From a checkpoint of a small mixture-of-experts model trained on Wikipedia.
Size: 13 layers, width 384.
Training: a variant of SOAP for the experts, 368M tokens, 5619 steps.
Below are experts of layer 4 (counted from 0) of a mixture-of-experts language model. Rows are named router (the router's row for the expert), gate (a neuron's input weights, with its number), up (a neuron's input weights, with its number), down (a neuron's output weights, with its number) and show model dimensions 128-255. Each number is 500 + 25 x the weight over its row's rms, rounded and kept within 0 to 999. Numbers have three digits each.
Before each expert's rows: "comes after" lists some tokens at least twice as common just before its tokens as in all text; "comes before" lists some tokens at least twice as common just after its tokens as in all text. This comes from a sample of Wikipedia text that the model never trained on. Tokens count by the router's weight.

# expert 27
comes after: " ", " 0", ")", " 1", " —", "%"
comes before: " ", "\n", " 0", " 1", " 2", " 3"
router:515480511515498482521505528516461470526478485497562514468497488448524485517493520482497483513482493490472498445510545520517523517549494561515482520518505487489480496365500510501485482487508496462514513502492495486522433488462525504493519511485373494489504504447484495539455495568486508513530486493447559471450482505511474496510472496477478523512505493476485474500510490531522473504509
gate0:486539496535519511486541461555493444526488540540482508439532471450494522521515488557472523493492505478459473483508499505468513514513505514509484470516492465469485501524447517459516521516517499418532496487539497507454522486507524491478514470473498486474497468508479487482488515525533489497536495515509493516477511492479510484508479496540536513508546509510491475469492484445503521517493
up0:457490501495510519514514497529526477517479524521531505481497502530480551496499425493501498489518510541487461538481481470519453506512481493507511509487440473502517485554457504504454499482524510489499505515467498478533549481495484470502500485523503482506473434542488506441490479446502476489483489524502501575506475533524499496503543480517510516512545541556518497477508509453512497498510
down0:455516494438491482500530519483474468497482493520474520509463550462514500510481524501491486472477528532557507483511483506500529516509499489482473541482486510492491509483473474433519517491497513499505530548503505508495527465539522517520479510517477520521503503504496478511515493540471514456521542463486531479467529474483439520483469527484497516492477493491521436515503477502509500522505
gate1:483477527539461553505518500557509473489509536512573513500475481460535521493498521526479455489533490505475456497496514495481495485520498524507500508503494500514526497503496492517483473520483492460497513493519489543552500499492527481491494501542463515505468489465523496501510459460470481466554510484473491500549452539464537484468448511529475519529474545499505491510484534474496496474459
up1:474512510441510504467482436493510496499518488509485481496495527490471456475533534502515484525548493495495480492459535476524531486596523452470491526497487472468510429543501482509465504479520537568509489530542504495476516501487541501504485497553545512477520506493487519489496519506537492483474489499486492533491562488519492443513479508515553492551462492476475505530497511493501478481521
down1:478453521499490489540532498509543505485508504514548529500538461529522507525500498487495515494508527453462486514510523473509547528463499483464490505491465473509511468498477501549508531509515458485475479486495520548464494491525491484470450493481505498489495506544515516468532501506516515524484478516444506523468457501475498453531498500546497519531460525504483503483505555527520504498500
gate2:496492515510469511483491506487514523528483487446535518463493503538588465527515580545500484504501508495538522498498517498468460514464487538497505493463506489497505524473528498472479482511479497439527493513472498488451529479579506480504539476496525517506500537531485494480495496483513495497534486505500466435492471505500545504492497519496493521532482498476498512488483485472494504490499
up2:466496452500497480519482518498503492512497524447509489468499490413540523542505488467493507512493489508483503479508500470523468512495494517492499527533506577477494535452507472511508503469475499484521507477464498484526472492535526503482508495490494492510525452493507504516493487514451504492507544471554507494476476487496532505468474470466487551544516573473530479485476528495518504503518
down2:490494497517522569493518494507511465496497496471484482494513504565500502454519483548502531543478545561519502521444477486505511543474511470475533478477465492500546505529461497500519468498493532477525484485494516504535457497509499558489496464495562508518525465497523484476498512459522539504493505536489478495504463512506487452529475510496483465475491460514522517495536523482494485482538
gate3:523492483484433522499526450494523549477509542469516465533485495523485496511486558543487524482485503483534532467511547488485510521556487482484459502472490516505484546476497495475445501492507496564537487533484500490506410533494505487505485485491533492528496491530468502474505530476507514518487495495525504538513524513535473506491501517510525522496487462469491496478513544478525499461462
up3:482522487507478504518483494484509440505506500460446492512479487581524521521506494506512507439518511495512508544507489470521566490496472538472490466480483500555471493470503474490425496495476508486474483492489500519482495524500571483514509474499511488493488458474516518465514528528512497508468513484480474505481537516492504543503487441465513452466490510469549505520522515492520470485496
down3:491543493478532475474531520500526528536481486504449480519494534531510455452483468530497532479499507494514503502494472506482512466491479511528459485457496514473536481492513494481493491528512523506520506519474464521477479538481494473466519439508477478541499495494509541506519512480476498489476484498488473520473505491494509529487559509481483480469483511507525494497496471454463502507501
gate4:479497493532472508499521470532498512509512535501493492522500524435529547544491490479514575487483529507461477451493519496507490503514513555471510503500474494467493517534486497453490494509505508471523476507505500498472469529535485515482522536488548493528469536483478515509497566503490492507516502479458492503501469474508515470507429494509498501573465530533534503479499529498512445508504
up4:492493504498460452519493507502464540468490525465547458496451524550480512508507494465485441535461510513498532467510486445496478484523502446501470486485489513532534534512470492498455518477493497513501513485482503515501516490511494472492501503511513490504533453502527497488484483510486501473468521502490514529501527480489483514489557522485498516562520530504482481489505468551533581474504
down4:526524529497436498505477500552487518509478491466517480470464450459522483501465472493466564501494480505470497522484518511533461518469522487524489497539528512535494534442464495489517491505483518511456516474511507522468464474485469489514471501504446470491506523508425494507503523514526501526497465520508523480515472507479452522500482527466521503455536503447482498458470483517510519507478

# expert 7
comes after: " the", " a", " was", " to", " and", " is"
comes before: " of", " to", " in", " by", " for", " on"
router:508532532509520475521530458496474558514463507488520500437535489569496540504488570510487553524481534493465511449513503490538483512442491528470497486483517566548458475500482505554449503503508500502465519527474487495471545507514446524488539543468498502497453507503500481523559498497496463482485479487523472506483486497494525541502544484521489495481511507487479461484486472582529454525517
gate0:530506515466499475476466512490527515537493469542537511494493484506487454526510551481511522488510478524489540516487501482521548519494511474479490469505502494479498492490515498532488504528488502513488493473515505523522506474456507488506476513498431475508498468529546485524504499471525493493478553519511510465478515522542515518513541523496458490557462470531501495491474506507502495521497
up0:539490522455500458505508484536563512523471514464495517492520492529502450501476478456507557501499454514472482434525513520443497499521480436523514486489483507514480482482495493511504481497498512491507537482509503483481469511481471482524500480462518448509576505452478470503481495471448514489472471493436529511506497429521550481492453503488474483519501486483490472479481552488479524531488
down0:504506507500516491482493485501506471485483461494528547502532541470445445524475504480523497514509507469472528511495472520568496522515477490454526500528539504488483515489498459481487498495493521511479494489463517485476531505483504508514457495496520506517513545519531486504436490537506483468540461523496497493531502520530530519459512529525495524497510490451510501517511481503540492506467
gate1:489499502482489527508491489524477476541529481514493493552467507478506534480495503497535508522500512506499507506482480512480528502469465483485499475479504517486493486474492509555522514474464442516548520557474512517499511504460490563465504487439498493533487488478489506468566437498505499484494510479485511477485543533478444507484509497498468476533508515503518495480504455501491482486457
up1:498452486508504529502518508512499541526482496541486497483548515507470483510497516506473465507504488504528511501467512508492511524516514514483512553482492487484505471484506514534537535538479484477504517499532528505427523463496475517498475480507461483498482524474507463513492467505500519502511469528523517538482429484543519526509476506537479505478502470538499503503492491550475480479428
down1:520449574555532522464502517538480492548470499543463474489509505509495463508487515547522491497467528515519518555482523472521540481429516508473459501470521489490493496481488501511516493529504523519505507522451536494519505498516513523477486520494474493528500509512536478507502473513511518499506518472453510501527502461487512480461523508508513522521461466529506467512521463492451510526483
gate2:487503519519479477464471540502506473524527521502460491462513490414505488526460551542503515467511527504478513483474486491449483499509494493507483502530505528472490505528501511495475511508541511489481523498510485524481481500515517494470509479506492487529510499509500510521478517497466516507482484520477461494512511456513466483500501518547495476499483497512477516463475458493523502543493
up2:475510505469520489484498554553469500455481520522502513510502484508477555516498485495489468533512487499515519520516503500475465510471461541509505489506516531487483469487516484490471502499474544498489498490486516463500527510501506492509515490491478493480536539529504486488531521517516513477501525500496484475543535543526500500505467535497524490485547504495473480515504537425527516487435
down2:458445511480482526514503475480481526541509533498496488461523483547526500509524480471528492526492519453470467515465524504508521505461504474494546466496520507482460519517526487499499464493483471490521525471520500513457507489445489484499494468507540489476520516482485485498515488531555508480507480492469482524514461486523483484515470474547513483534500499503484499481525494512498487506518
gate3:537536499516496539492524516503493542504508469536523499479509482497522441487495502412504501529488528517532514521541507499525517521474493495469509498502483517544520491502489530502485480511478515526549497514492495484570498484533521497505504501467483479527528549500507474515520418511487499513515494503490483470458484484480464523505519445498468451476537535517539478490507475537507498500484
up3:499499490512525495537519521531489460492534517468513477536499523510541497482523464530474517449485487481487491549479495527494474473498520488511463506486496508465531486494521479508540494523511468474474484491458478534462504499480509476489508477552494506498474496508477475545474529507490509472524479508479508507494488502485549505505525532461527465508495495483490476519514488539518480476539
down3:494472437522514516507502465513513541475490443523513505509501498530523533515528535493509514484491471466484451536481506499499533547542498513491499543522464542487465466507510492510517479521520477491512485491506472495510485493500517482530492463550535531478487476497497552473537493522441462525523509539470515541474524440468481532494454540475468489482483537452513464512510538509542513490459
gate4:529487513450517500525507497474489489540531504489476495503469482457503498556497497517508484530489521485466540515485497470483495483491466486495490542467498469520438522501481512480466504502481514498476526483459514523500487528483477496484493476471489515479490476525469540491481493443452485516476494494480537466495512500510539502491543494499502476567508498531510499516510457474514510533484
up4:519463476478441497529464517503518508479485490523511524574493489494493503489501468499459483492519428521519535562501505503506495498499526520497510453526534459465510483533516516481508496490512546495494533487493531499503472473485487492491492530527515506453512517509499477483552513484538489516518522478521516478490493521482506484534535473548476503505502453497489513522459472459469499453496
down4:499504457529495493477457508510520464469536488510519504469504479484546516518456484506532489462549523559483526518510497504514491479481488499504493513530489507442449534473485478513455522482496500492500482474537515539509528528513523538507493495496491489505502437540522493506524470525483481521484477482483524489516504547492526485506483478480510488520475534512550505502469501471474510485478

# expert 13
comes after: " (", ",", " in", "–", "|", "In"
comes before: " |", ",", "–", ")", ".", "),"
router:502528496497501476509481432475498539508507490495507515549503485548513488515490518519535470485481490473459496487516488479501478478484499553488499500518530513485466539428484506428449491495508520426488518506499497513492528493481419493496513498503485485485510517512500495457547515475487492523468510482494529442515519491515501527513541505517504486482541529455498498453501434467499492531516
gate0:493484520510469502499511479466480509535452498517519528460496503475535492498506473525522485490525492499508489493480492507516529497455464549475538536502486492511514533524503519532495528498491445503554469509491526517550539530508520510482525492491519526502509476508581559517490479518474500477490519489480491501519497486519486490530476547517459517590505503476468477478528485504525528465507
up0:498503522432482504493501505482529527527499502454493535529470501467519476476500475492508499494493479485526491474499468484550484516484487515484495513497503522536485479583484489505466521499514492541466540505466502491518506520500473495512498450500527518527504468426518507496518519547528509443482492495454486507494479478456527492485513520486480499528497497472485500534471557461506509487483
down0:524465468498454518492504495434528523553478527492474518481535517512507506491504509517545512476527506474477513497531500471511517524524525519529493485499499515538485467462530454526484517471518483485512505499524507546509489519487499517502529502519540510474452480480498550499509446493460496486464446465534507491542455469489502492499503480508470502500499536497529492498526498534501501501544
gate1:504512487475528509548502545493504507512515507522523498436511502500520443531502487514504485560504506482544504488503544460500521497524502481492499456521492500506506507477519485514498483485498446472464499456491491454477489467553526510508515490486502494514499514508534499538506523533495495504494538508464456491565464440480491470495508479520509510490491482460500460471489532546522531484502
up1:488502474426493512517500477482491494528483482499494531458489508501501550471508542476495527545464483500455481455532470503488494513508496492491475542535490545504496489473525500489558499521477486542515527525500511510449521469513475518472517494503533496505510511530500534457507504502468487514535536509473482515524498553469505532477456483516474505510460518490487478494519492471507534493426
down1:542498500464493519514505491510468497543512478526487554497480489505504546507480481474481536518454536533536564449517484470540549501492553474505509482513513469523501500543484515486512494512491499515526554519507481549472533465489514500516510488507514525511489545510449532508519521456555489508487524489500526498541509522504498484495525423457493487474500531506499470496503461555492485492492
gate2:484497481548526504464490473512523499503498503499507495507478497533517508484501542490502547482485498513509463513532517495520511505471478458513519515518495471491482483536522528510489507513518506548490519482469515496512518505495463497491499474482492495477484483523549534443493479527493482505514508479478500501539504508561508506510513529511537472496521467503514514504497493436511520508518
up2:511491479515467507514494497505491492483518503483487525489518511473472488494520433515468489512506516500515530523482513485505524503534492499467488489484524463534514462522533506479505496503482489475503487502544529492527514512501506529536485503480525501440447496507522484464515503522512482476506491528471507539502495511501488488502493487514537517462523486511517494497478488525473534481485
down2:474491493473465519478456507508493506509507455493496483484489474515532493522480511454473519501491506525487520458475485490498496480525524501493548513473525532442516490494489489468474467478512507456516549520547523482505482499498530503481488440521506529512506476475448516476474488517486498497476524474532473469528531509527520502514491480532475488489513483467455495519510485521526479519479
gate3:485524503517503492491523530500504526539513483494509492478515505473528527450536528485509496534518508514495528486490483505496519479511488492510489501484499509507490580482491482493557487518534510529486488527478536469513504477484546471463502507533432487474513473467455503553519463472525497502466497523504492476489553524543423474455544503505513495569514517552518497485521483512513498480501
up3:468503506516494465482503520524490509481472536501501520541499516528499519475514558523500501469474511526505492481524495482509510489535500503543514454468489531510449493480516507529548467498521522490505509551526496517508468501483500502519499473474476501496528572482502496500487439536497490486478516521500514477489511480511480529490459481477494500444454514453472491505488527554532530513449
down3:501511492506502522463468527493519480527467504495464529522496479489487478479467524507553500448521507533486521534494522485498475515485496496506559483500513516527473510494496497500488498481485513486465483496522522493530502543505477516458504495533541537510489500482510527511495483501500460506489499495541495508472455504542507523508535529493467485466532527518482508455551460452498488499466
gate4:482511498493495532525521472467483510512539496472525475526486483542497519460501506519501499468450500501522507491516546526506526492481505510485472483516486487502512482491538494469499518490516498498520484507461523517476558500523457522494531515465555479518501494509529481478552490506502489483571465512530503508541507506532487488495516485473560510465539470493555493507500481464519504450490
up4:465547487504523496476467495504523452483502488494476495504487489487468533509519565528527452521511503522489475499494524531468515513525465496532506540498511471506504496536532499488519473491557516546528480508503508506483462538480506502516498525530496479472513471469494517539475547523497490542524471511495484445490529535504513502514495507497555500476469447467528483481514528456497501466500
down4:517521514479518561518463480502472518504495476529503482523517549510498536529509500505478508504488517480454507525469589541479496530483468500484531490521515480506515504490538509515469493454547497522485447479460476518532525499546503532470493493516473518467528512492492487490548498504493537538538504516495480494466470465461521471496494499508506519465531483492523455479489466483479508503504

# expert 39
comes after: " |", "–", "|", ";", " (", ":"
comes before: " |", ")", "–", ";", "1", "2"
router:517502503480475497505494509516468479524513500496486497452522494524594592509519548528496476496493486495521501533514496510508423520516511432510515515525490447460467505507515515449463492488492526459484489541503506514520436489511509528509513488493505493500516529532483515501482505525511476512476507497564466555497477564515502529510531507510540493474488409467492495516515417472506474506508
gate0:509494501506516510499513476513540469472535483500501493473560509484500451502466514470461454526506526523465442474489468464506535524486477513483464535511513455491460502477497521493509454515445486501505551520500470546501523515519526482518479545538462480471480513485464454486552496456452531459484477490502532532509519492548463499484518523507516512494533498521492502531522474468498482527501
up0:526468467444476483538527471476473475489488481495559528484483477540520490503495461475473498521492500497532508487499500463501541508479518464498512503484501500491494528519474479467503488492485480484513498488521511494513554519535461482497537493511465493494503481456479514486495511530524477433483462496539510474497484524499505569496529508512554471485482500506505542506510561515478539516500
down0:485508509504445482524502514491493502563478510515452486501506550484490467490464521464500497495500511476505487472494487514508473481515485542455514460491495500463496535528552477495517524488485464489446489519487505459507490490482471500514485528451499493485491494507510516507442466494482488503480511446516546510446509525512464551486501483485520489473540480479516466465507435523508514505475
gate1:479517493531479517526518465498525483534475501513548476481500509503521529475518466498482530510554517487513528534496463493476531505505468503515514525491525514503500518521546480531478530491523497466469522544537508474584508512503522507484521474531483497528505506518532510468494547503490493515505496531489478473536485513445518486495486501516555525474474512532520507494458532509488535492484
up1:496474493531491499515480503452479564563498521494470489533512505527534485491498555553500511498518523477470494466517507507504516508462500496539533528484471528512488506482484529440499491526503524495520494517506475533513494527505473513467507526506499493517520525505455508478508477534473516525508471499477498444532470449489531513497504480489501512477486440484521483516497505497492473503518
down1:523513516537512513524474539510506485467510495490539531517465526475477498498486528505530507499529509488493468463545481519478471532492466501479523515479513515505534478462496508459523466519469533526482465490460510531545491495549487471495517546509447516511491481518506512518534506514470485490524505501519546522495473496540513515507503530468471474471479508523501532501498478456460422447496
gate2:495526501498444465536507473459517501504494414487524488468513515512537457481503402502486502502484502477495500545538484509506495502469492513480518517478556559478503531479521531499500478538512466447523487518516521509476486457489445501499506516495476512521480533468494521548540497483502492450457493482443497467490496484496541511483510510555509545505532521533509477491499508470473488484497
up2:497445486516510483527500478484467491532522525523472479470499494563527530525508516535522510489496491511476474521487468474479496518540522501457493459470517501489474457496501455511520501467544514546474517498499469534474488475543464522502506495466561504531506486520518528518528542514523502483444491490556498510490506506517485546498486469489476494496563502527477509487483437485521529512478
down2:510442479502499454495486508531465543501515527556560487485501515484532455482496497486492444497515486532482513517523475491501456483489488545504489528512476505485507499523519505490479518509481519479478487493510440507484488514478512511498499506482473545526477510477470513511473506469489526509439510519489533514496458471505496494474549450519447503533489539492510498513472550496543501517508
gate3:507506477481500460482514450534498557495509533500464500539459487508492501514492494482480514463483519485524493516506522525483520485522487518475488500493493521468506479455532542467552469508483540453506501513455456441484441542452479475499511519560503474522501555498481524482531538539532505537521506499510488542496469476542467515489510530512512537519540508541495515500522517484493495532503
up3:482514531501464538495532540483514442470530506491467488413561540483509508471500547522524489515507511506521480467516526477558538478479515502483496521496469459496467480509528524533521509500510481500503476467547499507534488508475526522515512500567478513463454485474554482531528464539478528454479489498476500503540526525479519537517486520544535518472468507491513511537482494532502484473490
down3:496525485528475503444478519488458472491490490497412513483537489491484516533516487479555521535499509494472493491505474506497512502504517495473489488491471509495478521521488497470478504492496512489459423486539489511470522510528511495490504486504468462490529506473490527465545493482490485503481516515515528471504511512522485528470479510477514454525542486472487497512529508510523513469500
gate4:529487502498480542508496483461532503474513509547547461486521497480477425538512465504519496492527496495466530489508481548508497503546494514500513537465471511521502455525484525554511493505499491480488544481486557537534487495502532501483489494504478489520504467507490471547459512482543483540511467532531504484541504503514523508498491490495509490546484472480504506527480456513537532486500
up4:568552459471507463543579530514529517530484487546498521503477498481522436529517477512470529478532544521464538459516500480522458513476493509508457510509500505505499495522476487529489516511514530458462510500492536545497543505471529469489485509512485519533490508492443460509531519498499453469525506465500480509479519516501534457522493550506508492538485500513510515509506478495496514498495
down4:502535493497502516516496449468482495503498511503523501484518473569499505488513516514431491465469527517511499517532502456484517518499551512501478519514472467530517452551491503462508506430467486491517496503514510486503532459515486545498476475492487509498468510492486508525488518465494502480502462445510510501517518521508472499498473542442542487527514445503496515489510459460476508526512

# expert 30
comes after: " the", " a", " his", "'s", " The", " their"
comes before: " of", ".", ",", " and", " in", " for"
router:538531500482471496500501397525528524522547507491508515455531479524480461472498456523506502511489482502498473474521499479518472504457492462495510500521531497532501516491504504529542524502500498522507482533499519503469489504538501509473522505443477488498486516553481462458506489523483479449443493489528501525503518446493478551497531481532555516501478522504497477493508472548525496542510
gate0:508507485484480493495460454437542491466512553504552509521461499437493503456488479498514476531492477480479466513512515529469486476492499509488515512492477463501475488522484466521497457488506512492501460473520499500558520483538480483508521479479495454525506467493539472489493478546512489516537451502522528541463494467455562554509550502506527493512530493551505511468459515476501529455528
up0:530505511477514491522516489509472487497487496479529547526489512438504472489519483545521495509499498499486469487476501449482479511547535476519507499441546545499499462493496481525478532485508494470486513547492520565500477482526502484522523499523490511557462462473498495543540488455505506492460465517522478546469481469488505512482529492493519530452514540478478508471470497484501504517489
down0:484468482505503482504484528490464501469479478469520476496491475489484560497472504527451547533573520526473524513506526448494500544496515507499512474493448498491527478519468512531510470511462486496496518424487490470470529478507491449482499522541548519484510510472520465495493488468498526474489478485527545507506465483492485531481514507508512511529473473485515502492504473505509533504519
gate1:486528491498523525455505421502475485521480530482509516477453511534493496509479474486524520515472514527445468473532502486509479505416482479514518535523501478530495484544503492497514519497514486510501506508507504493520515487480479493500511519500497497511522547497467460495506479456478494504505529465498513470539511521515514537496500507522442475461496488521498522486545521510519472502474
up1:500479494499543503524505533513515487477465499473492503508486504484498511425521499447510515534515511493492489541447500522493527522511502492501481540508467536505511455458520500483486477532482530478492513521520495504513496506478533470484480471531490549482516464492501461494519472531489527488447473527464499486491524498476524525483511451510511486502542519505509482496454549488468466554529
down1:494440508506464527484478523479525512485458532533523500528496485533491545516515483497534491492502438526459503497456461484512528511499472469517539461512538486543486500539505545492514481503505481497502491503488494525527462524486536498511490523488476493486556495470459466498526487488494514546506494490511491513501496502502517533508470513492499444513502493494513501494517489474488507500479
gate2:522484500543464522485540527509450514501474509517504535503492457473529468447482523439515490509506492501485510507489511511539516501464528484488508482505483534496521486504519482555474483539477495479490495510493522491523507498433531511502492513526486498476502543523513475493546474466470500482476478504559490474524524468505517506503513483484498463499476511455487459510500510575481514464503
up2:488484501527478521543544521454475519508485501529464509515476494476463508503502516493486509427539498493515501454524547490491512494495426480514540489477504521524473503498486442467526474540493490514483496490478491548519486506491453475486532492522500524501525462476495501507539488474482470520551513505558531505497514494490494496516469478526466535524526484492531492533500486519498524497526
down2:465517487484481447504489525505507506509506517489491502499541516465540447489487507462513522464467503485499528497553476497486471514523553497508516499455459523520453471474503523492501492486530449463505486532529496508482541473498513482486519481492495471486495472388495514509493531525464485491520485478506513510478502481525531495492507492495493494491478551492489477509488471519507534497462
gate3:524530549565511457491486548476476464505496504467484472494469518566505563511498502461480455509515496511467532493482486538480504473574497504539510511511495484461506525526537479452490510469480489487458503447489501490516496546497467559486470491517543496483480505511507476514490544515495547521482516496533501548508501526494500507514481510496536520582450506579505488488499478475491501478516
up3:446476483477484510457464495485500525458517513484516510497506418463496495481497481515501561529455520466508470527539503463526543495476462509478539486487504520521467536463461502508488517501483519499545525495519523537496512498469491493488488511476430485525507523530487503489510460468481492520514509509490478521534484475504463519499487476519526491478512535476488494520485539487479514509466
down3:503522537479498492500502510464508523529554537490510471515501526492513494519488491491557499500497519520507502510523505483495519519531496490523497469538479505472477466438442430488506512493472510525547508488521514470492485504480522510494491471524447447552495478487529497504489476486500482503504512468521483481498440544453495513488481501540503510519529505511446460498531472459462489460479
gate4:462511486486497519517489513453509512455494498496486515460472503458536490476498516546512499522531473497456491515481526502492525502488523461531501498501446502499498464490481511507504501508508513498559488468521511514494474487519474502525520515455522493514533489494467500510557509515478527527497519491459483490522560462502528489506511520512511470549466481498521489537515521515496481496523
up4:469522450488526486481489488525548500530538483474494520485479502504488469479497441472543504491516479480540501472510463540527531499511513514535490520511512482513479503517531506495517515491468502498564502496506502490437457525501504485515487487517500533475541536463517506485488526491543495457525491479498486536535466511486509494505479531515503495486497537507493551506517483477496493527458
down4:537505499484503535509566503513539513504488465494465532479460481515528561465478524489522503509533484489468492501487500464506480564458544503515501506504467505497476452498487477499465445474513485512505504490534507470503485457518509465510489476551503514503530565506528490515530533481518478490488466479438490521512467510493505499487496542491541523472507470507477518477516557547493501467488

# expert 8
comes after: "-", ":", " (", "|", ";", " /"
comes before: ":", "-", ")", " (", ";", " /"
router:494491502492508478507497493517509517519522514500485536446506479530536554528494568508494509452478484484523510517518538503489481533549494423504501492527489493461473474484517505476446482508519501516524493539495505489501434499543502532475523494513533483487490503525501503468466503522486489505510539490516473552496530515504453535514565502487531495493509434478505477503521532470523475527503
gate0:502530485519535519515470502513505499520517576466487494544509505475480524497528512523529514517545491513470464478521534493521514510481503485481496513518501490432500510508495515450517525525467470521500500490487522486490486482532483505520476477506484510475486524481463495491433519487469496520556462518575501507525482502490484561505530496487519468520490520444521496471498511488493533490520
up0:507482484492464491490498499539526506495477522494507516473473527541520583518505557493507484543496428497498493473495503481490472489516457497521515531503433462458509483487507504478525505512494473518502517467499529550521484479481495489511459491510512464493482483529542481458488504517529525544463537498510487510500495534475520492492458481519519490489485488515495500495517514491493575511478
down0:491521496523499512503496498470522532530501505514524483523498517500536495515504520508469473493508540529467487494521509494511461494489504493543479524493484545468511499470518518484504478538509477516458474531477488487484510485491514482536482472518483514490481522472451511490502472486481559522513514491522485456514492445512482537516492465512465512413505494459516466497482498500518466512480
gate1:469506485477491484497534528497492495523500499484524481491509488518530522483521486470496525477495470508496440474531506492528505489494516542537490506505501552519497479514481481524507492510532517498534569521526489480567477480474504534471486518519455475497523496469545477458477491521487508561548515458544490526512493499483497512506509489532490501492473511463540521479544492501514474480552
up1:459518481490497479479480517509519528501459493500484533527486544537489487538526471520515493540520553477448491509487521516484532520505507480508503474476526539419501497552542524470500470522504461501529475496537504500512513539497455478514499520506485513491493515518541475488510492508470509472494471512479531445502460512508499503538485494526510524460494500502465520506479541510473508477537
down1:470485529485499521475507514489526435492474525490521533525506528496481511476489438506512523540522522462472505495476509509489418524485470521479480488492468491493473485488494467527488549477535468464565517509479484515527499511478490472521485546481484515514525505488451479501496489519463581489541474466511499476510506553528445457497498476495521450499509528484491495507479509505496453456514
gate2:510506481508488514439490511466493506500479451533472498502519481495476501423498470478504513503468496510478505474505521514513537504485534545490484489512493536500507482492508484471465497475488502480466522492475480514523573485468502514482498504486495531501475529477486511488512482488486506476504532512524508472476468512509498505493488546535496527518472500499507482484502561493478471520543
up2:490533538543450513511503507510462461481443486516531517491491529491493479459490466497488517504468497511496481493470528515511534511496478541526515494515482530517546500444534521514504510517486486463528535503508514515510457522517542495480505515466472524509432509442455476501506451519462515521524491511554489534473465488523536496497487517486524541479490493477475519501512529526491509509505
down2:519494436483456521547501485521515508473522455515487540535489506527511490489493468493498513486544466506545520515456454481501479494513474498489480483495487542510505509511476518466523531453509531490486466508486503511478491517479504464522478493506529533494482462466475523491504545476486518481467491541508514493505492515555493518492534526477471492549476500485471498455483499484509544526519
gate3:475462507458419476488458520494462570513488473496455499526511483535479466477476513524480529457454494492522480498550517482538486491508487529484529515474485514516513466511473512526481514502514497518518509528469495493524565490495494456513514572501467467562525472515477481500518478488531513500515509505491471533476518416481495527514491487523520539502484522502507508530536494515474498502492
up3:407481522494486480472509465515489560508519484496502500471474470542479459570461491510522524483489518487490451495532529519533453505549548496495476515527501485515513495453447519496511502525484503501491531529493518522462497506489505442480504553485463487502459485488507462509555511478518470548517509478473487525473492435509473462480501479514506494511528520521498487509501485522523527520512
down3:510491506448515512509501518501512499508547511541479505551476509554474512513541453486462518488453528508537439563457513493513555532513496507495515507502482485554515503495498511500456484512522505488531459484507505507478516466515508491511510470451515520515503500511556518488546481513502505483496488515434519523494523492506505480492469484520481545528512483494500490460484484526501524493508
gate4:498484500460481510458477518476495466446541479536522493486511487475484481442505509482500490434510475489495487517493533532441522505483541482524522517491486540523524511500498451484497483523476497508535516504476513507509474485587477455551509497522512507500510478536518474452489518520474465473533498519514522573492498486525467472473492510501451525527520492505475506518484492501528476507441
up4:479552482499468498497512521547443554493496501504477502532457511446463510543508462526479484462522513468544476523540543524509466466507479519451479527476491504466490480541502482480468520472491502464500494513489526484498487467484535492492470494492455507491514549507581543469499512511531489547522486521550490471477488535513491524504519512494496525454487529502500517529492451532524470502474
down4:492542491544501498509504529530502475532540509466473492467548521492481522456491488505490504528537481471509497498519442535510490528533490510442551468508483460555485481464518521484498511468482489504521459501511481475508467530517477471460523479498548499499461518490520543501492508480495515479503506472457487477526523516504523496481517546497466487515607484502509541524497499518533510464474